Experts of a small language model: 48 tanh GELU neurons an expert, 4482 steps.
Below are experts of layer 9 (counted from 0) of a mixture-of-experts language model. Rows are named router (the router's row for the expert), up (a neuron's input weights, with its number) and show model dimensions 0-255. Each number is 200 + 30 x the weight over its row's rms, rounded and kept within 0 to 999.
After each expert's rows: "comes after" lists some tokens at least twice as common just before its tokens as in all text. This comes from a sample of Wikipedia text that the model never trained on. Tokens count by the router's weight.

# expert 48
router,203,205,222,225,172,149,243,232,196,249,134,149,208,173,177,226,262,222,181,175,176,146,205,136,209,223,210,199,211,228,162,215,196,201,263,242,260,175,226,138,222,183,203,165,210,172,203,193,147,203,155,170,155,248,212,212,188,137,207,194,223,198,200,162,241,180,223,193,223,186,193,188,180,177,245,202,192,188,207,239,224,187,157,230,143,153,172,223,243,201,218,186,197,156,241,161,203,194,193,245,177,195,211,250,207,240,188,224,195,227,214,197,183,289,162,231,232,171,187,188,213,176,165,220,212,211,188,245,199,198,199,165,239,172,225,204,179,156,238,207,230,178,185,245,198,201,196,188,187,185,235,168,216,253,211,176,214,234,158,256,274,201,223,177,222,217,191,202,184,159,217,235,217,159,198,203,214,143,224,162,164,153,215,167,182,200,165,167,206,194,117,222,201,222,252,179,188,177,232,266,219,209,211,196,165,246,177,185,191,240,226,198,219,167,210,236,183,174,149,229,191,209,185,207,167,242,186,227,216,180,245,211,194,285,164,185,180,196,188,208,199,192,239,189,187,213,201,217,185,231,210,185,240,173,131,208
up0,177,198,218,200,256,256,255,205,164,183,186,161,187,244,228,193,232,184,223,197,152,229,179,207,188,198,231,253,145,257,147,198,124,158,255,213,192,218,189,209,209,213,208,216,256,223,235,175,163,222,199,211,169,185,212,208,192,195,211,137,197,203,294,144,186,214,171,206,205,172,215,204,172,146,207,176,152,208,183,191,257,182,207,210,190,177,149,214,212,212,219,155,180,189,205,226,131,190,229,172,182,207,201,197,175,196,187,229,233,168,169,189,212,224,208,206,270,185,203,212,204,160,255,228,231,214,166,154,180,182,183,219,220,198,202,232,227,216,260,244,253,203,191,193,206,157,167,211,213,172,221,182,234,192,266,169,223,184,200,225,175,176,238,214,186,195,187,225,199,174,181,215,235,231,227,183,173,206,195,165,238,199,249,238,145,215,185,162,183,225,199,190,205,202,180,237,169,176,255,167,197,171,210,278,189,201,141,201,178,178,179,169,207,169,231,179,167,259,179,193,206,186,184,199,244,228,171,179,179,166,194,221,223,244,239,227,215,279,160,248,186,144,220,236,197,224,251,250,215,224,177,195,190,192,227,161
comes after: "\n", " |", "|", " U", "==", "---|---|---|---|"

# expert 24
router,187,231,175,235,161,212,152,203,166,227,157,196,267,225,213,177,200,201,235,180,205,189,223,166,220,209,179,186,190,210,181,234,208,166,284,187,196,201,210,166,172,198,235,184,202,197,233,171,194,137,211,227,192,211,216,164,201,146,176,191,203,177,217,167,172,186,180,131,196,189,206,211,142,155,250,156,192,180,151,233,225,211,177,214,184,227,175,224,241,171,245,170,176,242,170,153,268,190,208,208,209,264,228,167,187,262,232,259,190,188,199,209,165,243,185,231,250,188,188,172,209,200,196,213,253,185,176,165,183,258,180,257,209,231,219,204,198,149,181,175,180,166,201,271,196,264,210,161,211,188,216,206,253,160,180,173,206,214,204,210,223,158,144,251,203,261,213,154,204,220,217,158,221,213,234,211,217,142,158,178,165,239,179,202,175,201,182,169,199,221,211,241,214,180,241,186,227,172,173,201,219,218,241,157,203,239,184,200,199,270,166,213,233,215,220,188,179,197,230,208,154,233,200,177,188,185,168,180,204,240,197,232,178,185,164,167,208,168,217,203,198,137,212,203,164,211,226,238,216,219,251,158,153,212,154,167
up1,172,162,256,218,218,157,185,188,196,214,151,234,218,231,261,196,223,223,204,217,167,203,216,206,248,210,188,163,212,213,196,167,231,198,260,189,178,228,238,221,201,125,176,206,218,206,157,236,190,212,162,142,208,150,186,220,227,151,244,187,190,173,200,237,177,201,237,205,243,256,208,224,167,179,180,223,206,178,218,208,236,189,176,217,151,158,211,205,227,216,219,207,191,251,230,175,219,201,267,165,224,234,187,180,243,174,210,207,198,178,178,192,237,220,201,216,178,167,187,155,168,177,206,183,220,236,191,190,188,200,174,169,128,171,187,205,210,194,216,217,213,227,189,213,199,260,245,194,266,187,228,169,193,192,233,180,178,224,151,195,189,201,167,257,233,215,171,234,169,206,253,216,178,194,192,248,203,196,207,206,268,215,178,234,158,220,220,162,204,164,201,193,212,186,193,214,159,231,198,252,220,255,169,204,114,251,211,237,221,233,159,271,167,218,197,169,191,210,254,186,250,189,193,226,192,158,177,189,131,224,255,172,233,278,195,207,168,201,210,181,183,169,172,218,214,207,199,236,175,236,207,217,151,147,207,251
comes after: " the", "|", "-", ")", " a", " ="

# expert 53
router,186,173,225,235,205,100,227,166,193,224,186,228,185,245,181,213,224,212,236,175,115,172,176,200,215,205,215,264,207,221,170,192,252,154,219,231,217,182,147,181,217,226,219,199,192,171,197,194,190,177,202,213,159,182,221,196,239,148,211,174,203,208,219,150,214,182,215,167,254,202,190,158,236,247,238,142,184,162,253,188,209,224,175,205,197,168,173,172,236,213,196,196,216,218,218,164,200,211,176,170,202,179,147,253,220,215,244,185,169,164,228,189,135,215,210,183,204,204,200,270,186,235,179,193,226,189,205,216,161,218,247,216,178,203,184,179,193,188,212,194,248,230,191,221,182,195,231,217,216,218,163,167,201,240,169,209,253,165,194,192,234,223,237,166,223,236,210,240,198,167,144,191,140,157,176,148,224,177,210,175,218,93,191,237,227,187,189,172,217,199,169,205,183,240,251,204,222,194,235,231,210,226,190,199,264,246,148,146,188,212,158,200,209,213,290,190,224,181,215,234,181,215,174,154,180,236,171,194,137,208,213,231,211,179,180,185,199,213,170,220,211,204,245,165,204,211,200,209,239,227,208,164,234,165,206,167
up0,174,196,178,213,226,201,166,190,245,200,209,208,186,162,162,199,172,228,178,213,183,198,198,201,174,201,196,243,210,169,196,195,244,205,154,165,190,183,204,184,219,112,239,192,259,232,198,231,208,215,157,195,175,227,226,197,201,140,166,170,145,185,283,243,216,193,224,211,228,144,212,184,206,228,188,202,192,146,158,218,169,222,218,232,238,198,229,207,205,175,218,192,267,171,218,262,191,200,256,162,212,200,150,230,187,236,238,171,203,175,212,190,179,189,242,187,220,184,108,164,157,187,202,200,211,222,212,158,213,225,214,196,159,196,224,205,136,192,194,214,158,205,164,215,186,209,173,183,244,180,188,224,199,221,198,158,215,107,192,191,174,197,208,209,175,162,188,181,150,176,175,187,172,197,153,206,186,182,212,197,206,234,212,230,221,225,177,207,228,166,215,212,164,223,193,240,233,203,187,205,189,174,167,269,240,231,164,168,224,185,213,243,267,204,239,190,187,247,245,181,227,182,108,264,163,227,209,214,196,205,222,172,229,197,207,208,160,205,225,216,150,248,140,177,208,223,179,141,200,232,232,192,214,193,249,146
comes after: ".", "\n", "==", " ==", "===", " ==="

# expert 55
router,193,213,200,244,176,186,192,196,245,232,171,202,226,175,184,173,179,199,230,167,168,143,212,198,235,208,219,181,232,185,184,210,207,198,225,159,207,208,194,192,233,168,221,169,207,170,216,182,202,234,162,230,197,220,206,168,236,131,157,191,261,193,258,214,143,174,282,206,216,139,209,148,167,171,258,198,186,221,196,186,223,228,166,217,241,216,218,203,225,159,299,222,242,204,124,210,191,221,253,216,221,179,170,224,223,283,216,243,217,178,249,199,211,177,153,245,228,237,172,224,199,189,208,233,211,175,168,189,172,221,220,245,202,246,237,240,198,172,186,250,244,182,167,210,186,239,213,209,166,141,224,230,181,132,180,199,234,244,179,237,227,180,162,214,235,242,175,196,161,145,144,174,183,191,201,181,233,154,219,154,226,176,134,187,181,204,171,207,183,207,200,229,225,184,250,170,182,204,177,243,173,190,147,165,199,222,188,232,152,216,195,228,219,185,204,156,222,153,201,219,178,236,197,208,193,207,149,182,214,197,224,202,213,198,182,200,203,182,217,234,180,156,166,171,187,235,212,197,228,212,177,170,192,172,195,183
up0,175,244,212,167,232,219,134,197,195,208,175,224,175,190,197,196,190,182,270,216,199,221,197,234,192,170,154,169,232,174,204,219,228,181,206,203,155,210,195,183,216,184,235,189,233,184,211,151,198,211,194,230,178,182,167,204,247,190,233,190,188,201,194,172,212,198,191,205,146,183,230,181,182,184,192,174,237,239,189,211,233,203,186,188,190,212,176,203,201,173,257,141,238,178,186,242,236,196,186,156,250,192,228,240,234,215,191,267,227,224,250,211,207,196,227,184,156,150,236,198,235,189,201,168,231,237,189,191,179,233,191,212,173,219,145,273,201,171,206,180,185,178,244,229,233,212,175,153,199,183,245,229,206,206,164,211,201,216,171,187,207,166,155,244,192,241,222,150,201,196,155,211,241,183,243,182,166,225,232,186,233,242,203,165,202,195,209,217,190,165,182,265,213,260,242,223,219,240,161,245,121,199,220,165,225,202,169,186,219,250,130,204,246,197,176,178,179,206,200,145,145,224,228,180,212,144,97,203,224,156,252,225,207,260,191,213,237,189,204,222,168,247,193,220,190,223,208,235,180,230,199,151,180,159,198,257
comes after: " of", ".", " in", "'", " to", " on"

# expert 56
router,158,190,215,220,190,148,182,216,219,224,177,182,213,200,196,215,198,193,173,250,162,208,178,154,205,177,207,274,176,234,104,194,165,222,226,213,205,234,210,188,182,198,234,196,210,205,204,204,151,196,186,170,183,219,182,180,197,176,223,192,256,159,236,213,175,180,221,148,199,236,223,182,190,165,234,178,159,181,183,160,200,254,191,190,204,189,234,230,232,173,235,201,193,161,159,185,229,241,226,180,203,234,145,156,208,246,222,189,161,224,198,184,221,206,188,233,235,194,262,222,170,210,189,190,265,150,246,183,137,165,237,241,201,172,160,197,181,173,209,231,246,216,163,226,155,246,253,193,223,189,150,149,224,196,182,194,204,241,199,218,170,211,156,178,236,212,168,181,225,162,200,257,200,170,223,200,207,189,171,175,169,191,160,193,224,240,218,186,147,210,199,233,193,207,259,160,240,150,261,233,201,234,184,168,172,218,207,179,211,220,181,220,238,167,221,173,168,201,227,229,170,261,169,195,198,206,169,192,177,229,248,154,220,162,102,196,160,218,174,217,210,175,241,211,218,208,231,224,196,213,217,240,220,152,177,144
up0,201,211,221,180,210,223,173,212,231,185,166,211,192,173,207,164,237,222,227,168,197,200,222,231,166,244,194,186,254,224,192,216,158,257,251,202,178,215,263,165,134,162,176,198,260,221,176,175,262,174,215,141,192,211,207,173,196,176,194,222,193,204,192,231,148,166,256,197,224,207,174,213,176,240,214,186,253,144,236,172,139,208,156,176,223,236,165,206,233,175,205,186,192,229,185,259,223,275,226,215,201,191,143,221,216,194,160,220,223,194,232,266,193,205,228,236,235,228,154,172,175,171,174,159,213,188,172,197,158,176,224,210,210,166,227,178,196,147,224,215,221,223,195,198,150,192,251,244,213,189,130,227,160,179,184,212,214,236,206,195,190,241,197,141,200,235,229,168,166,203,228,216,201,173,208,132,198,179,140,172,252,154,157,204,195,182,207,188,147,229,179,198,173,205,233,206,201,226,203,200,200,194,214,228,209,232,151,202,210,207,221,212,205,169,252,234,156,244,184,215,213,188,238,192,236,176,160,182,208,147,166,261,191,215,214,200,175,251,230,169,178,242,206,199,190,181,190,257,166,148,188,234,239,209,178,183
comes after: " |", " is", "N", "===", " ===", " University"

# expert 54
router,221,203,187,209,167,124,177,181,188,238,173,217,228,218,187,259,239,208,211,146,164,148,161,183,234,179,123,263,155,195,204,217,155,135,226,186,236,207,225,135,191,154,242,172,195,196,246,197,216,189,197,229,183,201,203,200,165,155,214,216,233,165,243,214,131,183,200,210,217,201,175,163,184,156,185,153,168,178,210,168,184,228,212,189,185,178,178,217,213,212,186,186,236,224,214,161,238,227,214,216,216,219,166,226,232,199,175,234,201,213,235,166,175,180,225,223,242,198,152,220,206,168,183,199,226,154,170,191,189,221,201,240,253,198,180,169,153,219,193,197,195,186,146,220,176,246,172,173,212,178,164,241,171,204,202,165,215,171,198,190,209,194,186,220,233,230,192,187,250,245,181,208,220,180,213,157,215,180,178,202,193,139,233,215,188,181,208,182,209,215,237,190,205,259,226,168,242,161,223,224,218,243,156,208,201,171,166,208,223,197,222,218,160,177,243,262,206,198,234,209,197,244,158,206,194,275,140,229,201,178,240,265,232,195,177,153,233,235,159,204,214,167,204,178,211,205,219,188,196,242,215,136,262,122,230,184
up0,201,181,209,197,178,155,245,178,266,242,223,204,182,198,166,252,254,200,235,155,207,162,179,228,213,159,191,241,172,273,174,223,180,201,180,208,160,221,242,235,220,198,187,192,269,191,233,220,189,254,168,202,202,162,203,195,210,251,207,219,195,172,251,219,186,162,222,203,248,218,203,196,188,200,194,150,199,171,189,213,175,202,198,162,171,201,193,172,203,158,116,215,267,205,227,222,170,256,231,175,208,238,169,209,240,190,195,171,191,182,194,180,164,213,211,172,220,229,224,152,224,200,201,236,187,216,134,215,195,199,199,204,229,199,223,168,173,192,224,204,181,162,199,261,210,202,236,200,206,200,178,243,188,210,207,173,215,151,210,203,210,159,219,223,163,194,191,207,219,245,139,215,197,153,187,209,139,253,194,142,218,168,208,229,192,171,188,209,233,198,177,239,195,202,138,260,225,201,164,223,253,215,193,205,185,227,232,171,225,201,255,257,295,189,217,161,170,185,213,157,190,230,160,141,164,198,208,188,219,188,230,204,211,202,165,187,243,247,163,188,182,152,190,160,231,174,150,198,168,235,171,140,213,233,193,231
comes after: " his", " the", "'", " a", " for", "=="

# expert 50
router,206,228,185,212,209,140,192,247,184,250,140,205,233,222,165,230,201,205,226,211,157,203,190,165,182,214,218,191,183,202,197,223,213,210,222,186,236,196,200,186,209,217,242,167,243,187,209,167,210,192,208,232,174,205,184,190,263,142,143,182,234,170,215,159,197,154,232,213,218,217,167,179,232,196,240,190,172,181,155,223,230,175,188,207,173,247,174,220,222,182,262,180,246,195,162,225,216,260,180,153,250,228,154,243,203,209,196,190,176,204,213,158,186,217,184,216,241,186,139,254,173,224,185,222,258,150,179,214,187,180,246,250,207,227,227,224,204,162,213,196,253,192,240,205,168,184,195,180,224,147,259,174,246,194,227,174,244,207,161,206,193,203,169,203,156,196,188,187,183,126,236,231,179,183,195,218,249,166,175,157,167,174,240,152,160,170,231,179,216,186,190,249,209,218,259,165,205,171,234,247,215,243,130,173,223,220,249,189,237,230,184,229,250,140,269,219,250,153,213,225,206,222,189,187,180,218,179,213,201,180,226,202,209,247,206,176,179,205,183,208,157,163,186,231,204,194,192,247,232,195,181,196,209,187,142,196
up0,215,185,175,195,191,161,216,200,208,209,176,188,203,153,177,182,265,201,200,208,137,225,185,232,174,168,205,205,223,215,196,193,229,213,189,240,149,194,201,207,202,162,203,186,216,237,193,232,202,196,242,170,229,192,196,233,259,207,194,180,203,225,196,164,228,124,225,171,181,176,262,151,153,169,174,177,228,196,252,181,170,244,183,165,222,214,258,167,199,187,266,185,228,195,178,238,197,181,229,180,223,231,124,163,207,158,219,209,212,210,262,183,191,201,185,204,221,183,175,201,203,206,201,184,218,199,265,207,232,214,198,220,193,210,234,221,185,178,222,194,219,217,188,225,229,180,217,180,174,226,215,202,257,194,235,202,193,176,145,243,272,218,227,211,194,226,216,214,190,225,155,181,116,205,160,217,188,181,161,267,170,187,185,201,140,196,192,193,194,199,160,201,202,190,206,143,154,180,212,281,209,180,217,188,200,147,168,178,178,228,136,195,215,186,232,156,189,194,208,159,180,224,220,230,266,222,245,184,153,206,172,189,223,211,247,244,253,272,227,154,171,159,226,209,189,188,153,176,255,210,203,157,237,218,267,198
comes after: "\n", ".", " |", "==", " ==", "==="

# expert 58
router,197,232,173,190,225,158,205,152,182,235,172,190,204,278,187,223,212,212,243,169,143,164,195,179,256,170,188,227,186,205,152,273,244,138,220,216,207,156,190,189,169,228,202,158,231,202,225,229,205,220,175,213,196,252,174,202,195,171,209,214,191,159,189,216,161,177,191,206,181,155,189,141,197,219,219,155,202,184,207,201,221,229,166,201,207,176,176,161,189,180,238,195,212,247,186,188,247,227,222,160,273,240,165,234,224,228,208,287,216,161,199,194,188,156,213,207,232,221,186,222,185,241,223,171,227,194,191,182,203,207,204,211,247,249,189,228,213,145,187,231,175,194,198,222,243,244,174,184,160,150,192,206,221,213,176,184,264,183,228,204,236,175,195,230,204,221,245,165,218,186,184,210,234,171,210,142,175,203,179,214,229,192,208,166,196,195,173,222,192,200,196,240,178,245,204,199,224,207,171,218,192,213,180,191,247,220,152,171,206,198,193,253,234,169,281,182,184,171,171,240,115,251,193,177,150,191,121,218,188,218,239,244,264,175,210,165,230,193,217,230,182,152,182,130,226,199,198,204,186,220,229,182,228,171,212,183
up0,224,238,229,176,212,212,214,163,155,209,163,180,233,222,177,285,249,205,219,152,204,147,219,194,229,137,181,216,166,157,196,235,173,184,185,228,211,183,178,228,153,148,194,168,218,219,186,222,214,191,134,191,204,218,180,187,194,180,231,264,232,146,175,198,227,165,229,234,190,170,179,183,212,213,181,204,166,169,172,180,180,164,232,230,194,154,167,257,211,191,239,207,227,167,212,235,202,202,222,183,227,251,207,219,233,242,220,228,228,240,180,260,178,189,219,247,198,209,183,205,186,191,220,210,238,200,139,234,187,182,220,194,245,185,236,193,179,221,194,214,221,173,240,127,210,202,214,217,169,186,219,199,198,202,245,189,198,154,168,188,172,167,160,219,148,218,210,249,218,188,219,204,200,208,179,167,199,246,161,210,177,162,212,233,161,284,196,197,176,222,152,245,163,256,242,201,191,179,207,214,219,227,187,240,181,146,174,181,192,154,236,208,197,193,212,199,181,195,198,242,241,173,162,185,240,210,110,210,195,196,206,234,165,182,217,172,210,276,252,244,236,166,152,167,197,174,229,252,204,194,229,190,194,152,225,183
comes after: " of", ".", "'", " to", " with", " and"

# expert 49
router,206,220,211,243,183,190,164,204,214,220,206,187,203,177,169,191,226,156,259,240,168,195,218,204,210,213,197,173,219,173,209,206,201,217,238,208,178,155,206,199,234,145,181,232,167,163,244,212,203,211,228,190,176,185,244,185,220,151,226,169,245,210,266,202,204,205,215,147,185,162,229,127,244,184,194,181,156,205,202,181,220,216,206,253,175,195,209,203,187,184,246,207,177,213,140,189,200,203,191,183,161,294,191,259,194,205,147,232,184,170,164,224,205,206,185,205,202,209,186,212,173,195,172,239,253,180,215,233,121,242,249,211,179,176,220,188,188,160,179,209,202,224,131,225,223,248,163,196,202,238,196,169,214,159,162,158,233,231,172,207,181,225,204,165,194,206,182,197,183,179,169,229,196,155,222,213,167,183,135,171,242,246,181,204,214,198,233,118,225,228,159,232,219,212,217,190,251,206,231,211,217,237,233,107,220,242,201,211,199,234,185,257,225,198,236,168,119,155,197,174,192,216,231,249,164,198,177,194,176,183,232,225,178,173,208,203,238,179,179,170,225,154,239,197,245,259,233,221,177,212,214,193,199,174,178,189
up0,189,212,203,178,197,224,192,214,201,211,215,213,215,217,188,198,259,210,246,271,146,218,204,230,209,127,231,194,186,243,189,232,189,163,259,187,185,176,179,194,222,196,246,204,237,218,161,160,183,191,212,195,202,211,222,232,222,178,196,169,189,241,208,184,215,133,287,190,264,169,276,198,165,177,203,206,175,248,176,221,298,179,157,208,247,168,209,227,208,162,161,198,189,231,177,189,197,161,240,229,169,202,203,228,215,223,271,229,226,215,232,196,236,248,154,251,219,179,212,185,172,164,206,179,201,186,211,155,173,184,255,203,152,212,196,211,199,212,203,211,231,182,166,261,176,192,191,220,196,202,168,181,219,194,192,231,201,229,152,216,174,220,153,156,190,215,227,210,140,215,181,242,198,251,172,203,142,157,209,159,255,215,190,196,155,230,176,152,228,214,155,197,193,200,198,180,165,186,225,210,250,184,251,162,197,208,215,166,209,222,186,175,223,143,192,222,198,214,207,131,186,231,204,250,200,192,233,186,157,182,251,161,217,222,228,205,246,235,198,177,182,197,208,161,218,246,167,201,187,218,164,173,225,213,202,153
comes after: " is", " |", " as", " was", " a", " be"

# expert 33
router,233,228,172,218,199,154,195,154,202,198,178,206,246,189,183,188,232,176,262,218,140,190,206,172,188,165,150,199,201,216,135,211,219,220,212,227,170,150,212,258,228,183,215,193,225,145,217,160,165,214,213,175,200,165,175,180,163,156,203,197,180,208,264,188,160,141,239,221,175,159,213,152,211,202,244,203,148,225,212,160,244,224,134,242,213,173,155,168,248,147,248,207,151,226,209,212,185,236,243,180,211,247,193,212,217,220,185,219,254,243,208,213,119,223,161,233,235,250,164,188,191,189,153,182,252,189,216,217,213,234,202,234,205,178,216,220,198,161,186,208,201,127,217,230,205,210,185,167,231,199,215,178,214,191,167,219,214,214,204,232,186,173,235,189,209,238,216,156,230,234,160,225,196,177,212,199,203,154,166,192,228,207,211,207,236,153,221,181,172,197,167,193,190,217,216,211,223,189,221,234,239,204,214,192,262,230,180,151,148,230,164,227,241,169,252,191,126,189,213,213,174,210,171,220,202,142,219,219,208,184,223,227,251,200,163,216,193,169,141,198,179,185,188,186,207,241,222,232,190,251,234,249,183,178,191,170
up0,217,224,150,191,126,204,210,190,253,173,254,206,187,160,153,158,245,195,191,177,191,233,188,225,199,221,223,203,230,242,219,197,203,225,212,221,124,160,190,188,197,207,167,185,246,207,173,192,185,154,172,187,180,221,225,206,247,212,110,263,177,169,243,212,225,202,217,193,221,237,192,192,193,198,211,200,161,193,235,219,247,208,217,173,149,179,233,221,188,214,138,228,216,219,231,181,225,215,199,193,165,198,197,253,222,159,173,224,212,166,192,193,175,239,184,148,230,235,188,240,210,231,189,173,213,204,190,208,233,192,252,244,216,186,229,228,200,180,177,169,211,160,212,226,205,210,186,163,142,132,163,130,174,194,180,156,176,205,204,226,216,176,184,221,199,155,254,258,227,200,174,227,180,148,154,243,270,162,147,201,184,176,205,175,207,124,191,186,191,191,270,215,210,170,222,229,270,192,224,213,187,191,191,179,166,231,206,220,213,256,169,205,237,241,174,207,173,217,178,217,188,213,217,215,195,222,172,215,249,247,218,211,245,202,199,156,217,155,203,232,223,235,213,196,209,202,224,260,182,225,240,189,179,177,157,166
comes after: " the", " of", " in", " a", " for", " an"

# expert 38
router,186,212,207,160,216,132,179,180,229,260,188,230,209,177,194,200,223,200,190,204,197,219,220,184,220,260,170,219,217,235,156,187,215,151,266,241,155,223,254,150,174,230,226,191,198,198,219,179,217,134,247,222,207,208,241,211,209,166,169,236,195,191,251,176,193,125,253,200,186,188,187,188,141,189,274,230,236,188,197,210,202,228,211,207,156,163,177,193,259,170,242,195,244,233,187,186,227,262,223,194,192,247,190,189,183,226,226,253,200,235,202,212,213,249,231,246,243,222,173,220,194,192,177,229,259,125,219,190,189,242,231,201,216,204,237,207,175,167,202,181,233,200,166,189,184,231,145,180,229,186,208,138,202,182,205,230,197,184,215,233,226,188,188,213,184,242,184,208,201,218,224,182,160,205,224,205,204,163,151,223,223,212,161,232,176,177,209,159,201,208,183,188,210,168,220,163,206,164,223,198,247,197,167,186,183,223,152,214,194,246,139,233,254,176,254,204,187,193,233,182,145,255,208,142,211,176,147,167,217,172,216,220,253,162,217,159,161,159,188,215,195,170,180,193,165,218,213,219,247,210,181,202,162,183,226,160
up0,183,226,219,197,211,179,184,188,225,211,216,167,211,231,228,216,190,142,143,230,222,208,185,127,223,205,146,201,177,197,186,227,219,240,196,261,227,199,239,204,165,245,208,234,210,172,194,210,184,200,223,232,139,193,165,203,228,199,172,163,229,191,190,128,210,177,138,179,191,155,205,189,165,174,211,190,215,184,209,196,247,266,184,214,247,167,164,290,219,138,223,170,169,209,192,172,209,223,191,234,185,251,201,222,242,199,198,259,209,247,192,180,186,139,190,139,172,251,253,191,197,144,257,187,225,177,228,186,156,232,208,201,198,191,226,215,206,168,195,165,193,180,183,182,176,179,209,199,192,177,208,185,215,221,211,238,218,235,219,240,203,233,188,205,194,207,228,202,226,160,171,233,220,200,219,212,223,150,156,168,144,233,178,235,213,229,195,153,226,162,177,234,232,189,196,179,181,111,215,184,199,170,179,188,143,192,190,182,216,234,250,240,163,192,205,193,262,227,203,232,225,240,175,205,204,229,215,186,166,196,226,206,188,180,231,131,217,206,153,253,208,183,165,261,142,201,184,202,192,248,208,181,232,168,224,232
comes after: "\n", " in", " 0", " for", " 1", " (0)"

# expert 22
router,146,224,171,177,161,175,157,173,227,279,193,187,239,227,112,187,253,211,225,162,165,248,253,210,211,215,213,166,205,202,161,200,210,206,245,234,181,172,169,161,230,206,194,167,213,198,220,224,195,160,214,210,152,194,206,166,237,189,151,166,246,209,248,175,207,155,256,193,269,177,258,220,255,189,188,143,183,198,166,173,187,235,165,222,169,161,231,229,265,206,230,179,225,199,183,146,239,258,217,199,234,200,199,206,195,227,205,156,190,201,211,227,184,193,221,188,222,170,173,195,163,210,181,187,221,158,160,222,174,221,238,240,204,210,190,200,204,195,148,184,217,185,209,181,215,255,225,211,214,172,205,225,233,234,231,176,202,197,179,202,156,251,194,234,197,161,205,152,222,137,178,172,196,208,246,180,199,164,214,136,222,168,220,233,172,196,174,187,167,174,196,195,182,228,197,197,213,201,228,249,213,250,193,148,177,255,143,165,167,266,209,239,260,162,219,212,213,215,180,218,170,187,190,157,176,234,181,210,214,203,195,237,217,211,224,156,209,137,177,189,187,158,201,165,232,234,201,228,169,170,219,187,175,178,201,203
up1,213,257,233,244,196,161,213,196,221,213,198,180,280,181,189,179,219,224,218,165,135,200,177,228,193,253,192,193,181,158,259,210,206,191,220,232,225,158,191,168,202,190,188,167,230,219,215,203,162,153,202,230,229,276,252,188,169,171,172,193,188,208,232,223,174,224,214,197,212,170,203,189,254,202,188,268,207,144,215,208,228,182,224,180,261,130,226,199,204,150,221,188,219,198,233,222,198,222,184,213,180,247,132,192,169,213,130,196,123,220,192,210,195,204,223,209,205,201,231,174,184,158,172,140,196,185,217,225,228,216,225,209,245,199,211,260,206,172,223,218,195,253,184,178,218,236,165,186,180,230,188,230,218,170,199,183,162,250,168,223,187,173,187,188,209,253,215,199,204,205,147,200,185,155,260,206,305,168,171,147,191,183,228,182,119,183,157,204,177,236,189,265,197,216,226,177,187,171,182,183,254,213,163,201,238,216,192,177,161,177,176,187,197,214,212,214,202,204,240,228,191,181,221,218,208,184,240,218,255,254,207,202,167,219,209,231,193,218,171,188,197,190,181,210,197,218,131,155,198,225,232,229,188,198,201,171
comes after: " \"", "|", " (", " ", " ", ";"

# expert 14
router,197,263,176,209,211,202,223,250,203,191,168,193,227,204,212,216,293,230,205,147,194,218,196,165,195,244,194,189,165,180,222,191,217,219,247,207,180,178,214,192,194,175,204,237,244,178,231,245,187,171,206,207,164,184,197,163,214,131,231,209,199,224,219,187,201,235,288,151,197,152,200,167,199,187,260,164,183,138,230,194,221,229,164,248,182,197,171,204,266,236,207,197,186,255,184,202,202,285,230,191,210,164,169,174,209,236,168,193,217,211,199,198,194,208,192,202,239,214,186,170,157,235,198,186,234,209,209,174,213,191,247,183,211,212,192,144,155,229,157,222,242,165,221,205,179,278,187,205,192,178,257,189,221,187,193,162,246,214,182,210,183,195,208,198,248,267,174,188,233,140,204,203,165,191,166,177,213,137,215,163,187,226,198,219,194,214,155,154,237,260,165,207,166,231,231,162,230,234,266,226,215,147,194,142,214,195,165,193,206,199,169,223,205,184,236,225,191,183,223,220,193,232,152,192,161,195,159,204,181,170,251,215,202,191,170,177,175,166,197,203,176,200,208,231,178,195,275,180,222,180,175,173,251,166,181,203
up0,210,162,178,196,214,184,194,196,208,278,116,153,223,201,216,186,187,210,206,174,204,190,241,180,197,188,178,134,204,196,170,265,215,184,271,217,148,167,223,190,238,252,217,180,145,222,270,222,205,150,184,173,176,195,186,171,169,180,231,140,151,212,150,243,195,184,221,273,215,174,151,171,199,210,230,194,172,208,212,145,165,163,207,195,190,245,197,205,204,235,236,170,194,144,172,242,219,269,178,184,216,168,220,198,168,222,150,170,232,213,210,229,175,173,252,178,235,246,193,178,191,174,197,189,206,230,190,178,201,182,212,229,238,172,178,159,223,170,235,195,229,200,187,234,200,195,192,196,179,190,187,177,207,163,238,212,197,164,226,156,236,183,195,230,208,136,198,207,182,150,149,201,233,220,222,234,164,232,241,207,214,186,209,194,174,209,201,192,214,203,149,209,184,229,216,235,132,223,217,243,194,202,185,256,170,242,218,235,189,241,182,174,185,213,239,160,188,260,203,160,200,213,192,247,192,179,170,222,166,189,244,228,220,261,193,194,163,251,220,244,209,187,220,176,238,179,194,171,267,203,227,202,226,198,239,183
comes after: " the", "-", "|", " The", "==", ":"